config.toml
n_layer = 8
d_model = 192
n_experts = 80
experts_per_token = 4
d_expert = 64
d_shared_expert = 0
activation = "geglu"
moe_layers = [0, 1, 2, 3, 4, 5, 6, 7]
router_score = "softmax"
normalize_top_k = false
routed_scale = 4.69
balance_loss = 0.0059
balance_bias = false
router_z_loss = 0.001
init_std_router = 0.0239
lr_router = 0.00337
vocab_size = 11585
norm = "layernorm"
norm_eps = 1e-07
tie_embeddings = "early"
optimizer = "cautious_adamw"
lr = 0.00182
beta1 = 0.9
beta2 = 0.95
grad_clip = 0.5
batch_tokens = 131072
seq_len = 768
train_tokens = 676100000
steps = 5159
dataset = "wikipedia_en"
Below are experts of layer 2 (counted from 0) of a mixture-of-experts language model. Rows are named router (the router's row for the expert), down (a neuron's output weights, with its number) and show model dimensions 0-191. Each number is 500 + 25 x the weight over its row's rms, rounded and kept within 0 to 999. Numbers have three digits each.
After each expert's rows: "comes before" lists some tokens at least twice as common just after its tokens as in all text. This comes from a sample of Wikipedia text that the model never trained on. Tokens count by the router's weight.

# expert 42
router:494467531504503497508550484509529527526555527495513500491494506503536511538523486483516527483533536511466455542539484514455487515509500493490516482484430473525460501488474523496487500469482515478537507537534513463487477478477520508463505529500504510558494443524510523488513527509473495499504443467465501476492483469478469493519449502497483515519493516529521542535464477464508480528490470475535468537492507504511534470529508453514473465495494507471503458551514512493500542518518471487523509543483470477509463521502492467493474484510487492495520484483470503458488482453472502486
down0:532528533518472502505492539460502432451496476485470497520517486509536490503484492492481488491489516508467532487523527488536489503519498492489510530462470536469529493475511476500533464526521518501488496501488471556489494481539463474541509504481466508506468491513488525532461460521498483488435475520508498496476510463454518491482473499464538510471547497565533531470513522487450492491534495510516512518502521455489479500480478514479535502468523517493512503557530475494479480502490523499522487492516491504529505571514523462477514543531482526503475490540493528472542479490491486514
comes before: "1", "2", "The", "==", "===", "="

# expert 53
router:482470511523489512523551499527497515496514508481499501456476505538541509530528468481531568466510523512478513528545486524448500520537512506479514494466431459502464496453487491498501488514471515492507524526521524495470454484495525504446506514491484519520474470507530524484525501504459497507476438482448503495481476528482442479532479547451488503521489533517536527531463491469490483548496482484513482508479526494521523493522470476511471472491509523503511471522484518477479517536523475537491526526477455505510508524539491480494485490477449502508508491479495517468506481474485516486
down0:525516474496487511525491505477490525475491491518534501521526501443480501492476507517480505539529513515474536478500484502452481487489482454479528558536492503529503520516484505505458450489522498481545508450518507490498522527499464462492472474498516555493509485474503484494467470497468531518482523519501481495505498490480537541477482499534493493500457486533504492536485503492548508473490504538493529491506450492441484503489545546515504516485462499507503525517527484475473506506492515460485478515466503537566487475471529501526527491514568462474482477535519474506457504488547521541
comes before: "\n", "1", "2", "0", "3", "4"

# expert 47
router:482442514556494510540516453534521535519540554482511471480448486526524498529524470491499522474544528526465487510505503495466515524535519483476506466456456499522483521482490519474479468463480536474532502520553522476473477479487524513474454519513469518500495434544516517511505502473503523490484494481492535456457471488485466491531457481489501547505487509534520527519503486455524476509482504480489486526489531490509514468546489488485485487493500508502508467525484518481461518534515484481522508525465474502515481521517473484492469476493495484523514484502512536470476528458490525485
down0:460529506495486485511495519503512521489527487479470545543540480484505507536516477470554521486537492532514474498471533511514481480499463495549502510505462563518517503489525512471509495494454475481497543460536562542476516500523526494490474510456475477512513511482460459518549486476471464483474527498475513529512524481475451482470524487476485522473519475533525485477516553474490513475471500483492489519520516507500486503511491489505509492482466503512535512492567545471488488553511493499491503484479494552511506466485529537524514478478513517458499489480518483478526484491538527462
comes before: "\n", ": ", ":", " |", " place | ", "2"

# expert 32
router:483440548541506520499564491527532498521504507508517503509475502499524525531497500469519509453524506512470499523532496507514500516530506488493514482469456502516484503481485501480472509481511529481503502493528546445472483493469525509446503536490450519525481436524519527516535523455482487532480468449460513483502466466448482456530453505485473509544511525514516529511476478506476480540525506462538496531448512466514509459535529470502498458527509512503506476520491507526485514511520491499506527499485474465510489531499504453472501490507474489499497468493493510451506464482496513492
down0:427468479525526498562501505484515455504444506529449479481508471478528498522463538500509470476459521494531513495510476504496514529518469526493532498501479505525495508490554500502525493542494544489499502473551500498485494438512476509490500511491491503471518505502506485487471490487483506522526477554484478476542517462496473487511506527479531477483519522525498561466533493528511522487485492508515535525488437501551520505447497467540507484491502493465476474488505499542538507481491518522480473493506490525504499542476496557487511489523506493469482552489518510484475462493470491537
comes before: " | ", " |", "°N ", "8", "°W", "7"

# expert 74
router:508469539523511500507540471515526523498539515484505525507482513509543530534525478475511515467532550513453476514520496517463504536502510510468502487483444462524478506478477499470483498495485517504520520515560528476488472467462549504427510545491497508528499474533514515494514513498446518504469473475472515466491489490498482463545461525493498520512504523528528528529469468484513479525490456473527453498491498495525526470519485490523459472508497503482506463538498522498518513529521449491517519529457499470516451527498495458488454486515487492483521463486498483458490491492481493483
down0:483483509519448533509474509486484458495466525485525522469508492459507512511508470454523515501486500482489505509518526519516502498540529481470496514504532472505496516486491539504498497476482480525477488487471470464509533490483519478522508457523506520546519521504471493475517525515507494497526478485477537522493458460520525512487473457492467485568476480492512530503497529545534528541540448464535461538505503459530490484482495493473505523524512501467517480491469489514507524512515518478516506523475507519530526493497465501487496421475512497512559522485476507555458423495487497533
comes before: "=", "\n\n", "==", "===", "The", "| "

# expert 79
router:491471522527511487524552490526512496534519505490505523474485511549523518521525485482520528476535509536459484497527465496479486510517497489483521506480437484493469509465485502481508465484481505467529542512518516477460493472483514509481505514484494507543469453536531506541490517494459506511485427496476494483484494469487470474527461524480488507497495532560499537516472485476499453564493463472524465525430533486505497477521507463523494487513492488505519452502498525491486526529525487498489512499456489462496510560488481487481477495513474496494508474483508551443503484495497513476
down0:489520515525525499527448532492532474519481510521467494479457480509487503506482493472477488477489529445499510503486523473453491551496465505487508518500505493494506490541512506497520477504494498469519487504540513475527531498497506497552498416508524527447464466489496465521468509451466516506516545529478528494498460524497520507548496496501471531506516508494457488523485504491482521489497462468503475485471484525485560490501509486484453554491551472516512511492519474512529498475484472484492549472506501495500509539501460560508519469482532540492554529498522488508467500524494532487
comes before: "1", "2", "0", "3", "4", "5"

# expert 11
router:469499487492503494527542479537539485503520505505499501455508487525582542522497502480529572483517505522488504517543497504479511507538507483481526495482467512479454471476496498475514505530465509475501539544519534502476470476482501525449479498491475522539493498505528540515510496488472473495470481479487517464475498474462440471525462536501472504507497531532529535513482491477506467537481491483550477523458526483533506489526486467495460488499469500493524497534529519492481502526532492499512517503463454484526496539531490460472497482503488516486516454488498513483489449470471499473
down0:478453480539483474493470472525538461503539532500519521534461488540508511527497490483492463483481511427470467480475477489491495478491548478488474511528476496528465497473490543486487506494508506504514484488499512508483484523505509493515452529497454494491517513473484503501516488510516464507512518429464514499498535471483470482540481522507504517515478499491504502466529519470506538523514474476546509508484565549503486492517477482555500495503532515456469489514552498522535494548511460487486492524491493541543535502516503489494506498486544491481539460461531518548492514476495468487
comes before: "\n", ".", ",", "\n\n", " and", " ("

# expert 12
router:470492524503568506509531471527513506499549520503509509445487523558497524514508479484515539486537549499440509510519477497463524511512514437478525495503468479512474486473450505500486479510496504482563530563545528471477459476462533528441491541487489533515492466510511502534509535489461492503443473503479510487480495488478470463526480502478466526517507528544486532528485474490494460522453470513503479537473523491532505479540509488525507466503501488495487493537496514499478509518528491502526498534508486492521505520517489477491477483493469504485507468483501501476495484483494506492
down0:508515518552538461520515502490497501481471456523524553514489489559510470508489470482480499493508490529453506464522499516488463494503534503488485533485503444522482503468479483493507473517562452513477480501515511526468488497509479463483487518518477506497484537523481507501512493500526488504510492518495501485511503524507524487542478570514544488450504436498497500451529479529499526552466485512469511532516484457498513498528510504536540492490506500497480512468516478476524489503538503496461508530424536533450495506447509502506530501492532465532515483471500490473496530527510478492
comes before: "\n", "\n\n", "==", "The", "-", "==="

# expert 21
router:485456511546502504513555496525504495502535522518505510495473499522549517549513482479530570484517496503488487480516483503447485515520509487463521479469461477502481494470473502512528488493506499458500487565533537444462470493482520509456516541497484516529491462538493522477523517480485506488476432472454503471502504469486443486539456536480505529521505555526525503502462496477512468550507474479512479549477516499504512490502479478556495489516509503485518463521497510492498505520530467509505525525483464486521494499518484473496484490492480491514516470442495503471498498484482507500
down0:529518484490493499515499482488425514463534528497503501499476497495491427463504507480526493517477467518536520516548488504542499481496506524511498539501474449489534512512491525500484493496533482510477468521501490499543496546528542510513481536467540502502533521504533487502508425478434533463508495470500517516520504520495517506531474500507515509489521439474476535532498510500496496496537477446507533520471489492454498508506512490493505481494521542535494537437514481510486523542512507456435536528500542474499491500511498505459520495518472499517474492486479509511494469484497490517
comes before: ".", " | ", "–", " |", "′", "; "

# expert 63
router:469474527546514500520551489540522508509522521488478511489484507497546526525522501476542533483512500519472479514524475523456497509523513492477516462483453453498468519492470508497495475458466508479529516525517523459464475484469501522463500520490483524535471458534522529499510525484477519519499433444471510475497484464483461500555459508483485533533501522521518516517475484486487458543498440475511469527460500487495520483507494488516480483527510500489507443538499506482512536525509493521524531516465456491517474497510488475507481480490477450499517484471490517483483467482493540491
down0:529513479518499477448534532520480505535485504506480549469558465536554565505510464505467487497587501479494551440487495501455501463511497511516513478476472520520487499549475483548508505493490506478464476520464509546458498529497518519466510509448508507484498490521483502493480490487517476483514501488504491504463520501522539497523504494518483464487474529488486484485466512502473480509477470501533546494499507510470500467491477543486488518484466526498506512507508556514483487473466516553479501489500499473484507450482514536477537524527490497519487527475504524518472536495492478504
comes before: " | ", ".", "–", ", ", "; ", " |"

# expert 29
router:463485479534488509517540496531515484509528533488485491473482494534554534526508474477539581484508501515492487509558481505478502517549515488487516490498458473482470511443479500494503497514475501471494516530529527473468479487483494501437487509512491510533486480515512546477497482498472491507484446458455525471482491490480441488516465523498488523516483550533545528537472485486529482546491479487521484525483517478522520473514475480540446486505513503497494482531505509482488541525523477507510520523476467501510495521521483476487494478481469489509546471482493520473497451466473493493
down0:482507500553550489524496503509508454483498508511473504505500469516490532515525479454485517478464479550518479498533549533508508532552475541524513517534511493458535499461517508484511545463454486429498505456526496526477491485505484493503509482468485534507480453552500562493467524476510449533469503502482531500511533508493533499470511501514490489531505532537480487511514535483486487485489482500506546512458497498486503461528533510489461530527531525530482512523478501515489463480507487495496488477493523486508508529520485536477488504450499494487549506485492470498481485456471524469
comes before: "\n", "1", "2", " |  | ", "3", " |  |  |"

# expert 33
router:476468535538489536507542462524528501508535528507457507500490521531545516526514504494505527506554501496467489498498511504490498545517516463462511476494461479532498514499463536491508475485481487443512524537544523485465490513481491526487491508522512514539482476516522514504528518488452498515456458448455490457510454464468447487523477530479503502502484563531524541519498478486484459543496466486507477525467522478529525505504524490491491489500515500502515486536484517530496511495503487500494539519480461479525489511524491493453481480510479478526511492500471521497457464437511507526
down0:504462504518483508521485497497504484465463458478498505492488525496519471487536532485499515455494477511500489520461460504537515471511547534465514490470501483519509495512528487492538495497490516531499469518456509466518510511569509484481476483492538544489485511448497543460494530474511480430513516475477544488483502507530464525530528478505507512525501492504528521550503485470515496458512501521477544514515525499465558502472490513488428511499493492464503500523518520465527540504514475520463461513509529500505492507529427497504475544513478498539513496476535506470506518513481523519
comes before: "2", " | ", "1", "0", "000", " |"

# expert 61
router:475491520522497484520548493522492503511511514494509489486471485551553552524514474493530584465499524531485493540542495485480509516519498499491517480465461499502457500465476467492496500523474514496518520539535513495454457499462504516447491524483479500527475485512526531514526495460475501504475463487473517490479506462475433469511471541472483514517498515520530555516476483507523481564496486467531459515475531470549495493512463469509495474498492523491492469507499520477528495522514485499496527516488480497500492532549460454470485491500470508500515494462492512490504479488465495490
down0:513500511469475489488508510539542518479515503511482515517496481453489428521504504475528464511516528521532473524513533487511488469486538499436502503517544475495536528478511506521498494473470489531505501470483488511518492497547512464504480506494506528492495517497478514423526504509501487448528480479493516492504454522513503537499522489515467496528491523455511489489466479482522530552550488515524482441540490491504522497433478447510493504566543494509478518521471501486519544461488483498504539480526510489521461470485505520531512465522499504513499507501522511531457483482522529499
comes before: "1", "\n", "\n\n", "2", "3", " The"

# expert 8
router:484461508516491508517551481513519498522546525508475514477459511532538526532509470465529534480526512521479481510534482518471491516505513475466515462487455445511476514465465506474503471501471515483511535512521530495461482488491502528435495528488485526512481435517516520507526504486456523524480430495487501489499477470494462477538484514471486531541477518513517524526484475483505483527502436470529463547486505494501500499540514456523466488511507507473513464527495514481504529534516489501516509539474467478507484519508471468475483485491473480521535483478506543482487463466489509492
down0:511512532530516478489470528490461501448476578476483514494536474489477507506480514537505497465463495453511506510516528498467480509454532489507501501529489524518459481472525501492528491523505458499495495489561503497503528560524450499566429493554510532525525474528512489487493503531509489473485522486500557492492512458462497497506507498472489521448541515476504557485508505497514494507458477483532507492480533501496468497521488524529515508464499542501513494482507468483527486490505515507444505477486495498452494515516560480511506494487516465481495518495486518472480498491492519483
comes before: "| ", "|", "-", "\n", "- ", "|  |"

# expert 77
router:476463489532477527526534487532516499517531522480492513466484487510551508550521473473519555500526503511478520515553494502492497509538527498492514478460458481490468492461491506483489493524472489461503534548532522483459466492486522524454479535485482502531503478512512502511521481470485495502472466468445514479479484440489433461536478512469497520552484518539533543544490487468496492541468477487550489532475524479521517480512504459526499485517485492493494484528529511501518499529530479520506536529485465503503504498539472482488481484480476516484513480467507530473508474498501479483
down0:454522528529522473457511479509491535449500438478506519481489471502506490455486506542487482509482487532519530541542495533498487517518488539485525525527480491528479518497470529510483491514506507512479511504472479523464489461485532476527522508548527489464454451554487511489475543526481443502498490466493491496455501519503503489512503506472515540478481493467503448500516516519506509478548499511486521512499480468525459498469504522483485514507499458512492527485483503522484556502495547513495483540481480516517560524483466516494522488525510477535530498519497520510466471518427507492
comes before: ".", "–", ",", ")", " and", ", the"